Weights of a small mixture-of-experts language model, trained from scratch on English Wikipedia.
Size: 18 layers, 55.6M parameters.
Below are experts of layer 15 (counted from 0) of a mixture-of-experts language model. Rows are named router (the router's row for the expert), up (a neuron's input weights, with its number), down (a neuron's output weights, with its number) and show model dimensions 0-255. Each number is 500 + 25 x the weight over its row's rms, rounded and kept within 0 to 999. Numbers have three digits each.
After each expert's rows: "raises" lists some tokens whose logits its average output raises strongly, later layers aside; "gets" lists some tokens that make up at least twice as much of what it gets as of all text. This comes from a sample of Wikipedia text that the model never trained on. Tokens count by the router's weight.

# expert 17
router:451480496537504482512538455504515508495484501531512498485508487530519565458525490526506499449499491485482494550499521510477497522518492517484521521499490522519535478511482503523503464466491507541509504467501537487535495498476486469535507484537460480483491483494513506507465528484502545500523507440508494511506506474523496486493506496488504473489510472517510456548498493506509529470477489440554556473466472480535490491479500497480537501469476513480498516482501485537512508548525492494507498468461530519524534466548532479486478499490571514523568471464515509549526463508494511447494503474461486555462492512496497475481532480535479502492542498517464477468434507471560520473476502507499534485475534508481499497533494487507519526515518492518526510493505535481501525482525481
up4:514473466457512494504522483464489542513478437478543510493480489507467507470517530488487521515495492527496553485522509473472502482458462472468482493556518522513505507485491523520504523493488531512484494497546535558511507494509512512500476482477516525533451507486513490496535503477486473552531435523517515536511526548455527497496530475516461496514504473479479468531483493492495497466464474507466498541466514520500489466473479496501498558464505479491514524526484489496512487548482538468526545508459525524483495478564475515496495505545501501530497498474477492521515516485484516495501492487480518464520497536481516495478474538502456480486523486526486495460438505540505515500485504519481515476490487490509515515518556508503512534487516547516530486509549490504524424533482481
down4:512514488447545495536461511508483485529498540488510519490488513464503515512490485511488486506479499476513530528501499496502506492512485507507489519539468462544502487500500475529495515436522471472488520504520496503497506506533510557519499533466520523513488495542483521593484459489486575503493490488500555469496505502477507543499531488471528507549517533455502477477476503482492518511502508498498492505444481454524545496517533510509496497466514514505498489568480557517473488496549526486516481500493516503533543515508496457493554511488493522514553500524513489503478477537537490526547530532492486493484530568458496502511495494454460495481484514459481529495506502474505494522490480502466454491488539530515496492537491510477509513495492551501494560516514490469485488490493505
up5:508446533519502485475509485497475522486476543473494476493542501503518515501507510504486482500481484479501487512497519490474447526468520528502458512490503547470531529498562527486487502512463520411505488488481480523538493476523507539545477491501519490516499511529473489478473534506509509531524486526492501480455485499522458440497499488472542468509503492466540468480489490474575532480530475526521486475485481494463462511515492502499540483488527530500518479482518528461508485542469507519504481507491528510510477528529478473482537483500473521543477536506483516496501526501503525461473507481513530506497561497492488477518502474486540480497520476492492483494541486526514501434502535472535484451490461535483483466496442514443476534509484506524487505484507519503524473465522474
down5:520463493539494500460492455526499493442511482500515550546531493525512528507494460500559516540489516531491526468507491503532538480520560552458502513480502480484526519489513543507463527534485553504519499470495494516506535510532503532499498500514554500484515477538481487491532487492568499504537490503507498500534460530491494525478496479514516489502485483501494469544540485463529520497524510435516479537481494503498464539495500512471547471497483537476546526510504496524485449540484546478505458527465490483506484456494466487515490483511536497501501467518538489478459502455491497517492505496498517545470473488501513507510520491534515524531514498516508463495508500546512521487470472449503498554526490529499486507499496480504512510474542529492459497490467482492492516475518537
up6:483492462489519500508544477558484545483523512502505505464490504496459464469444491537462525546516507478471517513489471500499483540452492479556519457525519503520500514493499532494514505521472466502486476476503532487499493462500532520463509495480472480511535483509500487467451501537488530508516487517504461481516495528527511488444484511491470480512551496499534453492479469489499501505541457484510482558475520496559473509529514517486494482490480477518503560516508513504534525514470451472526479501532519504538498532471503467483488487516523488510499505518504473484488524521529538509463513505517493535480523502502483503521506477493515453520500516519495496511463451561517489551460519514508512497523488502513470421519486512493553489519514490542504509550531498537509471515518514
down6:503496489503509489516522474443502486474519498550496522541566509476482520531477493501532500478496502479489469488516544502528486484490518511452501500500489469536521468532552520478477474530538486475502486525532419513490522479474503473517490507515539521448496531494520508484444464530519451485542508506479527453489466508504488466513496520512532475513549529499489500549499504486467488547497501514509508484549505496518503476508508513524509530495538512492475541484460504537522491508510493493543530495453513513507534467533550466511514514482494552433525499470475477499450502509483464506484484476528475529562517555499475515440484514488503463510475502505499520502476489498504512509513495534495489499510487492466491482485495504527503530486480512534482503486490546483463494510504537
up7:450499484492521549551543496564528505512488519501493489481456512508494515487496497535509517509545513530443481535552514526484470498526499483450447543479484531474504523455537450498521499506481460480496520472534468486501518536519509557534488496509482534520471516501528563532519538464501482538540486508537556523509522525504458501501499443484516540491481486523495536482525486519499483491508475538481502461461485449507480466500502526493505490509480554489443520543519511485495474503468463505498508491488500522502478481479473510540539484497508490508474524520510524534526495504500529510532483475511487476473522473474485545510476512517484525518491512520481499466469468490519515521498517522477486476510509488500507496505511517481525510475507494500511488521495469487493437454488486
down7:516497506529472474509480507519484495565500538515541537510544457484513502479471495452541509496501507477528477514466548551489490528542538487508502525519479532540478511517495493510527529475479513492494462490484547487488533485516498533501508520463520494512507479473483508475498492513470508495486509488508511511518495528524495522485446468491512494479454489443505447464532555510496474475522524459464508501454479474472507571496483516490539493495513516509500478527479530505522456521491494544515529521501487498535503484472509455467513525505490480518512474526534526506538512494504461495517493471494486504501487551513519520514481500492475473497451522535464493542505514510538510538464487516518529523494490552521483468488457550497472496491485538546482491511507541542519497533461513
raises: "^{", ", ", "==", "\n", "("
gets: " ", "0 ", "2 ", ") ", "|", "6"

# expert 21
router:518491459528499522540515464501467529495471508520529546511526512517475531494503475473460529472472499528468493541526531518534492501520499485504537470507504505512470503487502509497476472489456511501498524452478492528503503486515492487496473481496462485486517497515505478480472498443479513484537497429472486485520481483518493538499507469532523471523533545493461532505482515493519533494529508477541536488463493508496533481513491506550506490490513505494537531497487499492513449539531544456442518519474516477529501500521535505495578501462545472504513459509537529507499478462436513478487504528514464502535492470531508499513503516514493497523488503483457480470459529500500536498482486502473467501461534508554482487551508551529500501500522491508510482512488464479535480486532468
up4:479460517481471509474500488504460489484479468496500506503488532498500507443491487529476539492525531452454506524493522499477474507496560559488470533506533526544527528564480490475526457487496509483477466516521480503516514504522486483491512479531497495501532460524496532532470488481497479520520467493523508475511562525521518481454533474483496473505520519531484523511465520487464521493509483519449455508503506577506478471476540494493496505453500492511506509492526525501539516506521523526512506476486528506523483458447483487512524508485513451481488458497497519487521509513522490508522500535530478458491498473522521480483538500501502477539487505539492529535486482496490484549470481473507434456478538486513498493538451519512504454487524531483497514475525473461493498533489510
down4:481460479480454517570501466486496523477475556479516492477505519481519540492519488509482512519481518496451544501511518478437487460529501442532500473505533507505502490463468523507514464512456522506465493515473482508478514503521480487507569492539497509456508509484460490515478509522501500489454513519531530468510516548484512490487481478500505491534454495501534509495505503504494507517546466528480447464518470570518469467498528549515539496502466525529526481512527468497506469540496475509521481483492485501493491519505505504495538482511505512481487512508519517448487518511505501508489493481499509498468495492548467491474516509486528478537475495513539542482502461485426472503511507543480523474459542487485497487506519520485539496501499499473455536510487464494452479502498461
up5:412507484482440518522524481505460525484509491447530493494481435466481530496516514450494460483501493471429494486488466501545458533486493512489544492470485512545490491517563487487471440470513518472483495471491444517491507527480467511533516510508476520504510466504474451511514475503548501481501477483494469504504532508512505512543513500501506501529500472497485476500481524511491511500503511512489506494539523523512465490468503511563486500492514505480496495474500471501479516496517508541496530480484481461486478503490511511502488511520482527486530491470501451526486517516490514508479490523503533491446444472492495509554462451535534479508462503481470506528510530496516519478476492488443476508517514503503488494515539522511487470486494489503482461479509568507512512554504479
down5:560479512499515530528515505499484506503481482543527513482526512513459482513465507471489570483484544539491508499479495504498506511477482491542500516535497487477533485500524485474513487488499479539480468513486474502479497532463511531487466489465485510493496529498484496456547505488475535501441465496497495487522503506443525516510475518553511501523501541500490534520511501528436527451523509498499502489505501502489497482518487479528540482487479526459504503506455493515451440524489465476473518502532479461484482457437488484500541436459523502486490469506485492478465498524544490509504493475470481491519526521554503473467513561482523492507538461489513484491488505472536522512496531489531478506472477522507444490493481549533499513469532493499506492484489459468485498469486517
up6:467505500477491472449551512489511469518520466508503540500486456515499473487500517484494534492469486479483529537488471458439489519507532445456521480512477484484519484527532494479477448484506490482507533533522527500508470489505507477491526522482484477520453451507547505505472539486494522501489497520494469462501467470531530491485528499443471509515494509486547466491530501454505538485501500509535504436475489458475480489507567505464489492490541475547492507504516495500543487542484518499552557525507509509462521528537512520465497495527528503510506553511474497522481507502514499464525489539517484488507492495489526489451511488466543478513484474515498517480456515520468500479474463514506490496544527479513484470521479514492535471502493533519497487506491516534505525465541486
down6:511520540536506474480497521468522466508515513488528476463534499513495473500476505511505484502520504521476506544515508480458501495495510539517491480503466477487506493505482500468493471506544520471509537519553483479460497508449533529493514489458489500537515467519492474447462483486526503515475496476500478489463474516470493525504493489489527543518505489495509529510502495479505479479465507490549515444515518492470494502529524481467505501553520514486498512488502486502489524439470472514490465481528473497522451485489509502507491510500515510473456509515492520512517455539529515519464494453490557476540480500426559492479484519511503447489565495518488483516467500535463493480491462526488472553530495464495513475523476479503493500440495472545481530493542495482506530460525547
up7:495450476482482531544489475468515471491526523554428487469514507511498494514478478533545523470537495506486468459487511477526502467416503561486515459509504503476527499532512456543458512507517493475473485478494490509467471543508534492522504481483502526511471507500508519523430489544507516496494480531506492486509494514536510482511469529540514457491519510495531450524507522512535479477500494534499576484513533477505487472532473479493520488492459489540458489511482528466476495494490501522490562538473504470526518532504523513497461495518506518503505495469487498496511515521501498526479497424497483495523521498495495580483493512474475528516500506497514453491518494499544527502508518474521517487523492504539491473501519510465534488512481508496496511532524523503507521506502512
down7:562481472512468519458480504493523494521510471548472488494500500490487499486461463517479507523515510514482507495495536481502524497451513518530485488479519457513530505508487549491498507506491460462507477512513525476479492474494537519541463519527530493520521490462521511522446511518483464484502519522501461543452509499466501528532516476535470462460518504491487464503515482479482482492526497536501499473518522485450493489462459435511504537481518426514533475510542519457495558477529493502494513472493501493521458535494489438510522494519478485474526497495516500528514514516528522469490510492535499476487499499527510484539508490502491460522501467474495553545533479505455452467512494490516519562461519469508516525502485482453500525484496529525506525491527464523501526515504488
raises: "0", "00", "04", "4", "7"
gets: ".", "201", "| ", ",", "200", "–"

# expert 23
router:488544501486506492482489511478448550500505512542477497501512497474554508519488471562500485481544475545454459440506490528484537477480464543480516478483510481511503488508485509502538480504501483477520507505471513521465513462509491471516485517509533518493533477533508501484518509466507540451507489525470486489555503530519460502491518480471522542541505482492490537469527483513477515514446531480549482469508477488537509512514474501518442546492501463502488544487476496489478489474508479507514480469552552488534545515503500521531467448492499472548501528513515533534506499504492539512491515495449539476515444492484487483517513479477544506523471460487488514496535502485511507467486521521506462467522500482525504490480470498506470511492547499473479494511515483470515490485469517
up2:478485501453507572542489519508511531495474506486473471476501490501491466468501506439501495507541518525549492552506516519558501497485504495507519496536540508436498515531480485505474501527509491484505458504494438520509517505553472486498495505512504475483505476505481495477502497501476502531488512517429521487506511435499512505541485511454525485490548487518506494456477461541482494517505513544490496526553476525519504511529506486472527512492510468483511502474496526466491488442496521507521454474484510489485461510481473446496481521468506519526487469484503512458463547475544510511496511495465510486485488473497507469499508461493551458472508535505495509479511480506511480494490510423528502529511479520513488481539547532521532527467539514478474510499504500498487527482481478
down2:520493506513500464472471492509549467476501455519512502506546477489492546510483489524465501480494500485480481479518519526467514476518493521513497480488497501464466513439495450492549500488541503529509509519502491498537524481485500531519532510510479494507500499510517515531522528539485477480505518466526483525474488507519517487467509465491509552491486574513463525461483515508476517450494552514477493518503500459471474485455514505508518540512445486557468523522510490529518501503500477483484474499514507516501520491485521541495474507539487454499477527512482535506492475521511547499479452480485500514476537464522487522521493472502490546474523470473488489549518513467478552492522488440506553424502519499495501499490492456490491483543502513489514486526514480486515457544526552
up3:495496470473478543485523444481507497506488512506511477513502515481501440540505480486516503478512510505459505587504544548479490525473510517485474545485472522482504519534506521500469464502497491499509493452537465538517481486487471464483439511478470467535474495506498535499523496483468487533488577499517502452492492477491503508524520479529501472477557474513544481489494510520494516477491519480507507449483465536484507522512484463496487483510503491537527510478495498517480495516498491500479517494510524426487533478490514441511481493500469461499483483500508489512545508452477465491534474515524519455508498520462483497483495475561498479506509518507459555490469487516501486482512496532495517473484555469484536507482496468524547471484491496496497449466497513526486493485486480
down3:483501455458532490448506489465475542509531467517502559525529492485521493500512539530505486509450484509451512481491519495462486529509512516501493496519516506485488480504486535509515487509483528532493546536518511529474509493502546503556525531447487481473478534503503522510489478542522514522486502554484452487491521472473535504522469485495510541561494462547424488494469530516479499515506530479473525489496500484530527518521492504471490500506517523503495451486506503508531522527473515483487419490531490488494517482490491489507540532467515532486552480523510488503506507479445471486529487466463473522486502500504516459479508486548469548464495489478491476488500496499475467508523479498527531501489550504525473504486440532493501474519499480505483512466498473486505514499530465
up4:493515551477485495428498497554498467506520466515501524483513493504491518496494510517527466512486474480499559517481526463531432559475492471468493480513493519522504545494522475518527500505519504525465453470529498450491514500530507538567466477487479502476520506515493472490476543513484500444569456500479499507491501480537502486477463478479510452501498521487485509512552505508491514520456532489535500530546514480461519509521474482522508519494478527523510439500546481515478487528475506543480506532528484526487518497542492510493490545496502515501462501453504490496484480462516497483533499522507511517505499497475492525507514485513530525491488508514493498540511455504506474503479493473519522481523463454509498504478507498501515435546486468528530483520559491493476491498503500
down4:505459469537458452486525506502523536489474502491510476482479495473512511471538499452494448475534540483520526507463514498478473484521514486505494491499464503517423468498515518450451485451488461459512501432469493491517499497504522496498481491503495540511516468493500510474531529492552565507483516496492491508457491501529459488495495498494486520473489506525518501516492474555519469490482471510492488506504418508529496499520526483480513519487490535512529482494489532494548496519464469532494528511517495499490462517514543506493520469502544504466505446540532478519504498478555505492469546534473478506514516496522522515489519515493536507495485497510540465506560508511476486500501497507505469481537489501502519463494473503461511493466539478474491502486516443516496513465462478
up5:492467498511516538482497539514492463510505536518514459500444493548500489552557516502508501487541482478513524492522510472513496502530484503463486473539483500472504480480474479439517514470470431425535522529477500553493490464521522534511511479525516490486514541462479522486508527486506523508482494467527510547491477526493541496492506532483542513497475509452479513507507520506509513523486506492489458480494501527491497495537505497515517470470544499420500507456507497508505513459497448503476494497501493518471447504498500523498512477496494503498459478498482503533464489505462499498478517467483483518491522520486476459462496467535526528513518528438505507567531516487532532530502502497519478500498428527503506531501472495490524497511522488514468469486483490527492529492527507
down5:485493515481509532469478478502515479488487469506487505502474508469507466518460480456456485484557516530510500529489512519512539537529485481491471477460534506534529524488488472501448497501516513524521490474511522524511509538430507522496523513465512492474513507527541480487499504494461469479487475542507503490517459480506431496510544484541483512465510519497467537470539489496472509546530522517515489514528460553463474445496524519480506498534498509510448498487449492485472483512484514506495482478471487493476517451496479489505497465491525530483541488503524520456479517511453484546502522509503467481489467449484516561491486526478537509497497438528488453511483489498428487483504501502516490493485493477476501481492495488491474544475491478503512532503475492472545521523503486
raises: "and ", "in ", "to ", "for ", "the ", "on "
gets: ", ", "ed ", "5 ", ") ", "0 ", "1 "

# expert 30
router:504472458500490486491512518496519518518460471532464508496468490493513484490549467509514491508482496448526529478513526502474489487497479503477475483486515513466469467516506501519508452512543538500536506485489460490521440462543523502469489517492490514511489482479513512524497478505530493483515498473492500470508518509498470560544486526431520465500520505496500511508514539511553494518512452523523506527558464509530464506448509498523486476499491488437512493537471531509519521484522503577574475483467525492495497534483516496468503520526505499482499487493545530501491526490469463522447484451488487483493464480519479463476512469497483511516474483531521503471547498511534492525483515514456527549462485463487494503523492505489528516533520480488524518470512498523488512553507484
up2:507495493494544476518477480528491541515489464513543496509474537475482518469470482471532498515517510481520511481475529482509502487506498507524482512502481489451470478473465510502537465530558483465517556468475536472529556524504486497499438499545490518512512517470486497519491538488460507489514530509515480541525525503472520490530485481497503515499536476536499483501493473498483521532491483515529490499540491501488492503458539482507502488490515517501496495501470469449538547551491508492537466499568493507456540470473510508494452495516547507499536504494498527509499485521533503500478502518536545445480501482473469481483476471460503533538513556479488522489470468526526531498514523528467512470473549460511527459498513489518500506446517476481513549506487482507501472480519502
down2:544493488497526476482512515521474508456528450465485480519518530480526511498486447451464495576529520495489496522495458494481505458534517480512525530526457461478526560524494504496521513483480518530550543525496487467526520512479524495468535516487467496520497530488504482486482494522519515499531487474464489493498505505505530492506494490460503473499501481514531458500495476535487504502524501488565526461531453511517553532534480511522491469507482496518522484490491459543469492533528500511495473492486514495520508508503491507515492507538527515524499488501462492450478466498530530506486456463486471481535504505470564534529497453541500497550487543509517527479528482487484490519556498511505490521495483497454518524478480528519506470556517485479462520530481497497504490522519469
up3:526516482478485504489498469484499501491487520506527470521464486537572453537542464508553458509511508524462477514464470527485517477537460553467513513563551487532498528556518497504522507505487458515545468518484475454499497554540503513541474517482520562485534463494508465474513488481478493478491500501517499482502527524507493509499499493501526527494511517487479521496478501488487510512450517503531552523493548465518485471532473522533468512502475507496512523496512486498461462525525497488543512499521513508467517515522498495520520520516496494454470467563485512497536465519513483526490464481533521476485487502517471506481518495517471514483492455524479480501460519509492493522519492487510546504483478472485486495484514576524471512502524527484470522506505509513465533486475497
down3:527501506513459522541515415506524517477531487503492524475488514493471502509520443517512537478510460523500470529505486483507488459488553491511499515489518484568508501497506516464533494511512496512510504477532515498543501488501503496489538469475487532497502531558511523507532501500524449519465518495493491470519514458475508505487486469488542497493525500551464535489523472522504485498440474573525481516507483483479513519469478481512525516461470421507499494495509481495493468529525463480479520523528490491514493458494542510512473488482493524518456478514558512484468484482518537514498494535515487510494478503516490463507475510514464476496518553488504505487496467556486481495454529509469493500515521537480500501483470510463477530501459504496488450537488479522493532447509488
up4:505515552479533544520504501504489536479474505467510510526458524472487488511463474471528508525507458476508511543480526551483484476473517476529488492525462451484507506455488485465534482458461514531505467465557491472518518516513531526485511504555472512503485493509514467497537526516510532509477508490532491512469510491479465523497477495488495516548469489499436494500491489552500494459432493453529522503487522461498501448516475508518513517506489479505520504500414497474503491519534520461475474501513471531508498497550496497505539528492468482503476537463484518507493487493449513467518480470524475501506536494509540520505486486508508511520489511514463548536511475522493521464479496484553490487510491522504484512485533501549500513554493489497461515492484500481503540512477492
down4:487471479481544493505490493539573490495522484502499475521525529528455507527480496562507535501500486422454533486502514512509498528485497519502420522507557495511541490490507483507507489493501529472475524522476490517482510511497471499511485503512507472518457462482506543484498509537511489509525517538502515504523472491493458502539504501479493510555522471494485524517487478477555530484503509462506514488507478503477498454500453511488460484509445509533475462495493479502496491484494534474487479478483546484521471540479510561473519509532515475526499489496522511466518463469522506544494500488487482508537506492503484497537461451523499502537501489496505490469520496536522493511474476448461493500532522516481456518502538477482512542435504502457471505504460477499497539522503509
up5:467470528504538489497456450473504520525530520498533475463471477506557464495494474490503491495500493554507503488513496483536564511496483454535495525521494499498532474508479505484521536476502512506507443470534497488492531470498493535526507489468508491470524553490495543446520502492482472477496506484482514502532500511525509514509498493472483490495544488514500489524494493507462492531540476452511506541536470473498449484478529531463515479519561519492497520503449528464513484500481473467549542486525543504476499539486517520501488479502534502457524451522495494433487500501507498473490484486497519455553556511482470528509536452473506514503490528522538501513488517518508477507544527476489506507470483465495536497513480485497526482527500513499483510533516447498514503464493478
down5:524491513524531483460520518507476511500455501471491495442429513537472503519509528490479505503536482467496503483460549491498508559541469484501515477479510500487474496546482568554485490549498503493509481499510508464534488510507498440517484540492495490500487474516512499538466454526493517508463471521512505500512569462501541517491493486507477523466471566507546495495509463531489471470487459516542513497508548538501507516489527492484486482522490508487532511456525461500534442506538504488502500486498517501502490491542496499493477461483496529437532463488509506484500524486549506478532473531506478499513495525487493474499498460510523546546488552511509492497476495517490484519485516527511494512496512485524483458517465502501482515520513481495484561510500499463506486505494471
raises: ".", ". ", "-", ", "
gets: "C", "A", "E", "O", "I", "S"

# expert 2
router:534491519515508520485486519493551453521485494521481527502549472508547508490518532494437506483494532511514478510547442514481469539518527489531530552505558502442493482489522485508498484470510508496535472527523481502486508510515508543544505506464498487486489532504495485535475522532500510491513499481450504508509533472511477468503469530518534507485474509525507507512494478495494467493510443453473468490537483484516489521460532498475491482529491510500544501456447529477508490487519511527507494478498526505511555485494555466459490487477508468517474472523497469512467452488468475448481472475511515545510488511519492450490494473499473498492536523511473528551501469489523534498521496486481512494451522536521471498485500538500518483508516461554515530513489512528519512458491499
up2:503525536507506475481503499555522466501486503495531523498465564510495510516517535432415514450521512509485544547513502483512528508511472490507479506468504500485529532523507469495514541481497448496513479482526512516484496485493475556439527529541472526490511546548495485526479495442481510487533506483467528518497493445483479493510487521518511540525512479497449504510536488452495493461517482455490511451462509503487474550528552491500481457530525527507527504514498499506448515473526520524533494491496498490448449495486496464469471512519564474495519503507545509506482517504502475517494491513495506459496505505491499481471477516480515527503528508506506520491479463498482475495494504525536500505517507508510512531490483490514510522514475483504495474454505498476506556476510510
down2:501482532503504513495460456486476520485536481479532542545521474468494460467517529552489469452454536480507495529501541521528482482527521502526523488479501523456466513478476442508533527503487522480467505514528489491540511452467509483487450491547523530479512550500509519515489449516482495495465465543474482516485460523483507485484509462484499504497525531474498492495495521517548549513482507505482504507470451509496552523483485474492489491537500533507507508499476483478482513495484526531541488511547518479460486509485471526489474518506467510509524516465526451470509527515526480518489523508514478500453544512518485542455510530494466511499508494517485496540495497518492519549519511533517479535525495488514470480509514522459493510569473509471495499460536487498504480465516497
up3:485470519512486485492505516525498539480494476496516515538528483505493514492529491517453506499516533504490484499513535509505535507541506507519493467463484467477515553500506479453481540473501506511500510518500503482517508508543514501494512516480509482482543499478504501480473544480502479546494484514550492532566518501522535495526507497523517498491461504438453523450499527523531565479538559518475508490434493491494486514531501507513437465515522480471515489469517492484468497522489511550445526499509512479482487482531478504482490503518499483514475504518489509472490507508492543485488491484473470477529528508503519526530550534498537502530493511501481455580516508482551497559556478440469502503506510504476517522488528458489510470484504510476489511488462480517529508517540505
down3:507488506461515493532532523459533508499512501502512515503464519524518482508519508518523529475488500517495496500484518469534486511520519537537498522453505466503533524528438523479500504491518538483525526510492505459522483499461486523509533531485486507515513522470510480468544508503519507514542487500513466457456495459522498505480502467527480485544469421483456511463510513497547450476504530512522450500495497477503485493511510521518549484506487502469543512541487475489489480478502536478456518502496516544511508461480507543422465496544521469509473524509497498483517513483515470528495551494520523529501485557461546520503494500517466489478484542507471505510494478515475480471486514519468516474515558512480517492490530515498538453500512481503519480465514463465534530500504472
up4:518512522501497520468484521576487496505491519524502515498527479475502514507496499527480519524514553520507500495509461482515524523513462524480550479476496499482489491517498553493458543535521512449473481486505471474436437513518447458488486475437538482473490502476492526481495502514506537474463495498484461509502464536484521515506544449518499486525540512499486528520509490506538532460500500522442487510522515454496522493491519476511524529499516499517499456502513510485530470482537463487468473466492493469494484490508472515515479463502526469497479497523519468522520553512472480522521468449516507484512426460512476500539492491517505518481527477545504511495513472497489491492496495506515454457472511487524495495494505488503508478488519538507493486544483540521463498478468554
down4:488523540450475547503494454500484539524519447483478464515478505477488511500471480519507533549458480521480480508484517513537507497517500501516496503505461482508495495482476514513465518516520475558492472543468502487528490525461434512435489456489519516474502471509488527515446516513516500487525485525542541482485556488482563509510516480487498568494477484504493510512519516526493493490498485549526475522475476480465469507455487495466503536531461515514501528538485525511498494521496489471532499475498517483508544510506480545473502500545491491522513511522500476496499476488464499493505463506524463489495501485495509513554538547533513506509520463514500504446478473491521492520474539473507429493510503480483493507513482490508487513501492546518521529524456494547496480460521503
up5:520530547476476480494561499486502504457491510480467508434511506516499492515512531476502509515477525482490517527525542489457484481538468498481509501523480511473458507525522490510524467513495564462515446479489458520487520524473500477528474493496505481506514517521497510525477525490514538489490522517481523469469477491485507531502486512470493488548499508537473512468512540496493446512486524491497519467500535460488467495504470488496491473487480503481508530506537507502494447488497484479496510530546532547471484548491467486458450510509485498509510519521485528535497543553534488460532514453533565488541473485495492447539494475515481515514478510516530447483525477519488506486493541495511482501511524491515527469527440488541532499479484492528465524523470516509502515497469475
down5:509491493472494488527533489466486532460494552481525485477491468489510512506532503495496532480501478522540500514498482490502496505512493447514493514523508518461483543477511435465492469477483548455492443494480493516426501516511508516517515524536512501433459477504491522499504542457525506529483500470490502492439525533494534481485505485458526488501519517512532522540527498510511467496491506541499492532470545488472522521529487511505485522484464509527475504512474523502491495502499478475498494503565576513451522523507503478512500554463472528524528477490496547530517507465483486440505520481491546529489523495512464487496496501519479516501468543495553481481515493475506463507468521487532480478511513514492472464511501534512501537496484498524482463466447503519514505491494482
raises: "'", ". ", ".", ", ", "' ", "/"
gets: ")", "e", "'", "a", "an", "s"

# expert 39
router:520499535453513563518512487494555528503483502498511503531500526528473489518522504517504480542451538457485476524522503492528434494510492517507485490508510547461527514496516485518546525484498517534537477511534485466523482490539534514476502493472488468476494532495486517520489512499529480475518512463486479504541490472502483437512493509495485509489512519514459497509481495490501504522538484451469555492471478492521497460465464446544500468449499491523479516526481487505499474511496512529489519470498542493526496512503480506474500446468474508522533494528516494475514434458465520486524479499471458520522474526492476554492523498510487508508477517433471451509514512497501528509495538510484494483509538516492493486505492542514540508538518515433516537494525467521491519509510491
up4:500518509513495510491523480515424506522465511521515481519516481500508538496518483514508490510548514472498467514531491474560509526472503491488479525509550475520489500485479495499467513510546490519522525466512502490525525507468517522481480465499524525548492532531476500498498511475488491505522450485483536521477515449532534473502513483489519537470508526500529487485506473497483510486460486555512506418500470472522467513535533503521469481433492524467483490553517506503510520518506501485523470507523470469514521503509456495496492518528491490447522488521497486455469482477503523504525458510474470480498523540499461443456492499540449474493472531550504487488506504462498468550501504520447482514490502508481482547473510478532527481484501468511496520450518513494521501466512528
down4:506478496520496511506509504516510481487489522502470505533494497520485528509520466477494532530506507465494517469482498500504492533524510534549483475475495485473477517488505484513501476541533542494540516519531493459516497493521486551507443492514503462528536494493498498486521486494464464513486565504473471470469516513472482475533526513469458497430487471489498468422510532492516490527517477491527452498478457468508531477510496474562539506473464480496477484502469483508533471502440506524476483519501512486465506483511491485524532489466489489506507502493485494552521525431513527500505500506542497570534478496501511455514519517509503499501476516498505554524512491484539499492503497522573484466506475533503491518478483481521504472476545485467506438503492473517489510456493506
up5:500542466552522526512516512517488501490525498482518457491499488455513478465524523538477536496481499531564514536485496521493501562462462493507467463528525536509527519484507532548477480543471500498463517501528492464505480565448513510499492518505482496503513498485513531486487494523486520481468487461524512495504516525464525472520511524504551512476528466514504492488558509476534475466492514536554509479509479511519516495498540499487476498476520517518501538516487492463504492525505492504539502478483528503553484495495526488511513506501560514494540516533496486530507472487481537540514554471519490537475507502453467511472504513459513515489489481506492467539483531508465477494508449531494529456534498525507461500526505522528548499507497517518439541499507478508493483474480478
down5:508538479453468458504471467514470520492502463512495521474525508481495522511449465494503487457531470528517499544486512487509533515509505548506526524488463515517454488480539505483546518483505475493524511506498501529483489525533505469466495485499517550451523490462483501483516521557471476519480510506516495486506499485513447579531549476499439519496492498476513517530507469473490511471532490475471459485450490494498488480527520505479478508530506522534474494481516506501499474465496496502525490459440537515516485521466458486471477467489507524512508535480536485492538524463551507529504492547455504519495474533494525534487499505518514493493549552504527507488503480523485475497532489493507493509512492458511511523508473525470526513474506477476516492478454502494442540512528496
up6:510514488485515519477482517503498485477450501472505503527501540490509531507466481543518503507486479475510486527471500446511493491481485510470535529516454498514471530532486527506500517541522499491478511510468502544500495521493524511460539484487498500491528504484481457502472493486487460471479505484513513528523470505476449518543505497499538540534502544503525465498517491486512504471482505504506521540502476447502497461506476522479484533503534516478490451512511488426525518490470563514518505462561517514532511500470516501492465459479531494499452471506491515491531508569525512477482511510493542504520474508512489435505558502572511478493456555531521475500533505506520487509494501460503503485504479498471447484469497505515524536454499519495461497483507520464497480474467492
down6:490507469495467501530515522480448499527516519502508531502491486507524473504508480528533519523494532490469507481530493495471557469475543481511497497544521508450504505497490484496494454511481524547526537490530463457542497485488525499495452452463481476495528511469444531443477504492549469504522540509484493487483489468477465492487484541505474503506496480499487524458479481507521513466513490500483524521525515439476542479492497500541490451478527493474548505536499508514479510508496504482497488524530550499488477510537522463531487475481526485440521499491486463531518545502513528497517465506496531458465519491497463517513539486493504499514465508471532475534524491529494504502491459526477514462461470509473516506508505430471526545532535488538491505513524501484483508495474506
up7:514497459530491495482509528518487527490532500549532476522456481516472531489478472513508439492549509524509510461496477461557522434459496531537541505529437515519527524473486499527473511543473484484472481467508484541485507495477537492468496502455519508523521484525538500510431508480509491495507473526494507499526444470473544507501545469472472457487461504501490503488497488507508510472496497467500490484496473483496473494480497503519512536498471507511520447515498479478529477524467506547462501481464504523525512452520516463458496509488513551504507482526481514483513503522527489477496499506468483504496451484496502484488464505528515490524505453519509493453504505507488482494505536517493542506451486489527548501514444478498503472561471509496528475496486512499478511542498499
down7:451483505495478499504518534496495451483471511502489523506519477506524531447535490521459517518508526513485462500513486530502513491469490484519495493491505489472482529426517557527485516471507520492517524511508522525493470529488506501496482437431518526507476477507508546550449512484517477514516492493481505531503533481544527527522478498539494493491494502479522466514499452482496494497481499496505550495553515462502542475492510502474479530528467514474530508480554506499518507514482528470512481491504523505487499504527509514496522503519503509536512496513476499492458448523518502482490538509504570471465534515467465469502522551492479492520486478452487475522497495506503499502488471487477479505504511498461515494508484463514450536471443541483498513487471491553432454472515540
raises: ".", ". ", "aw"
gets: "N", "H", "P", "M", "R", "V"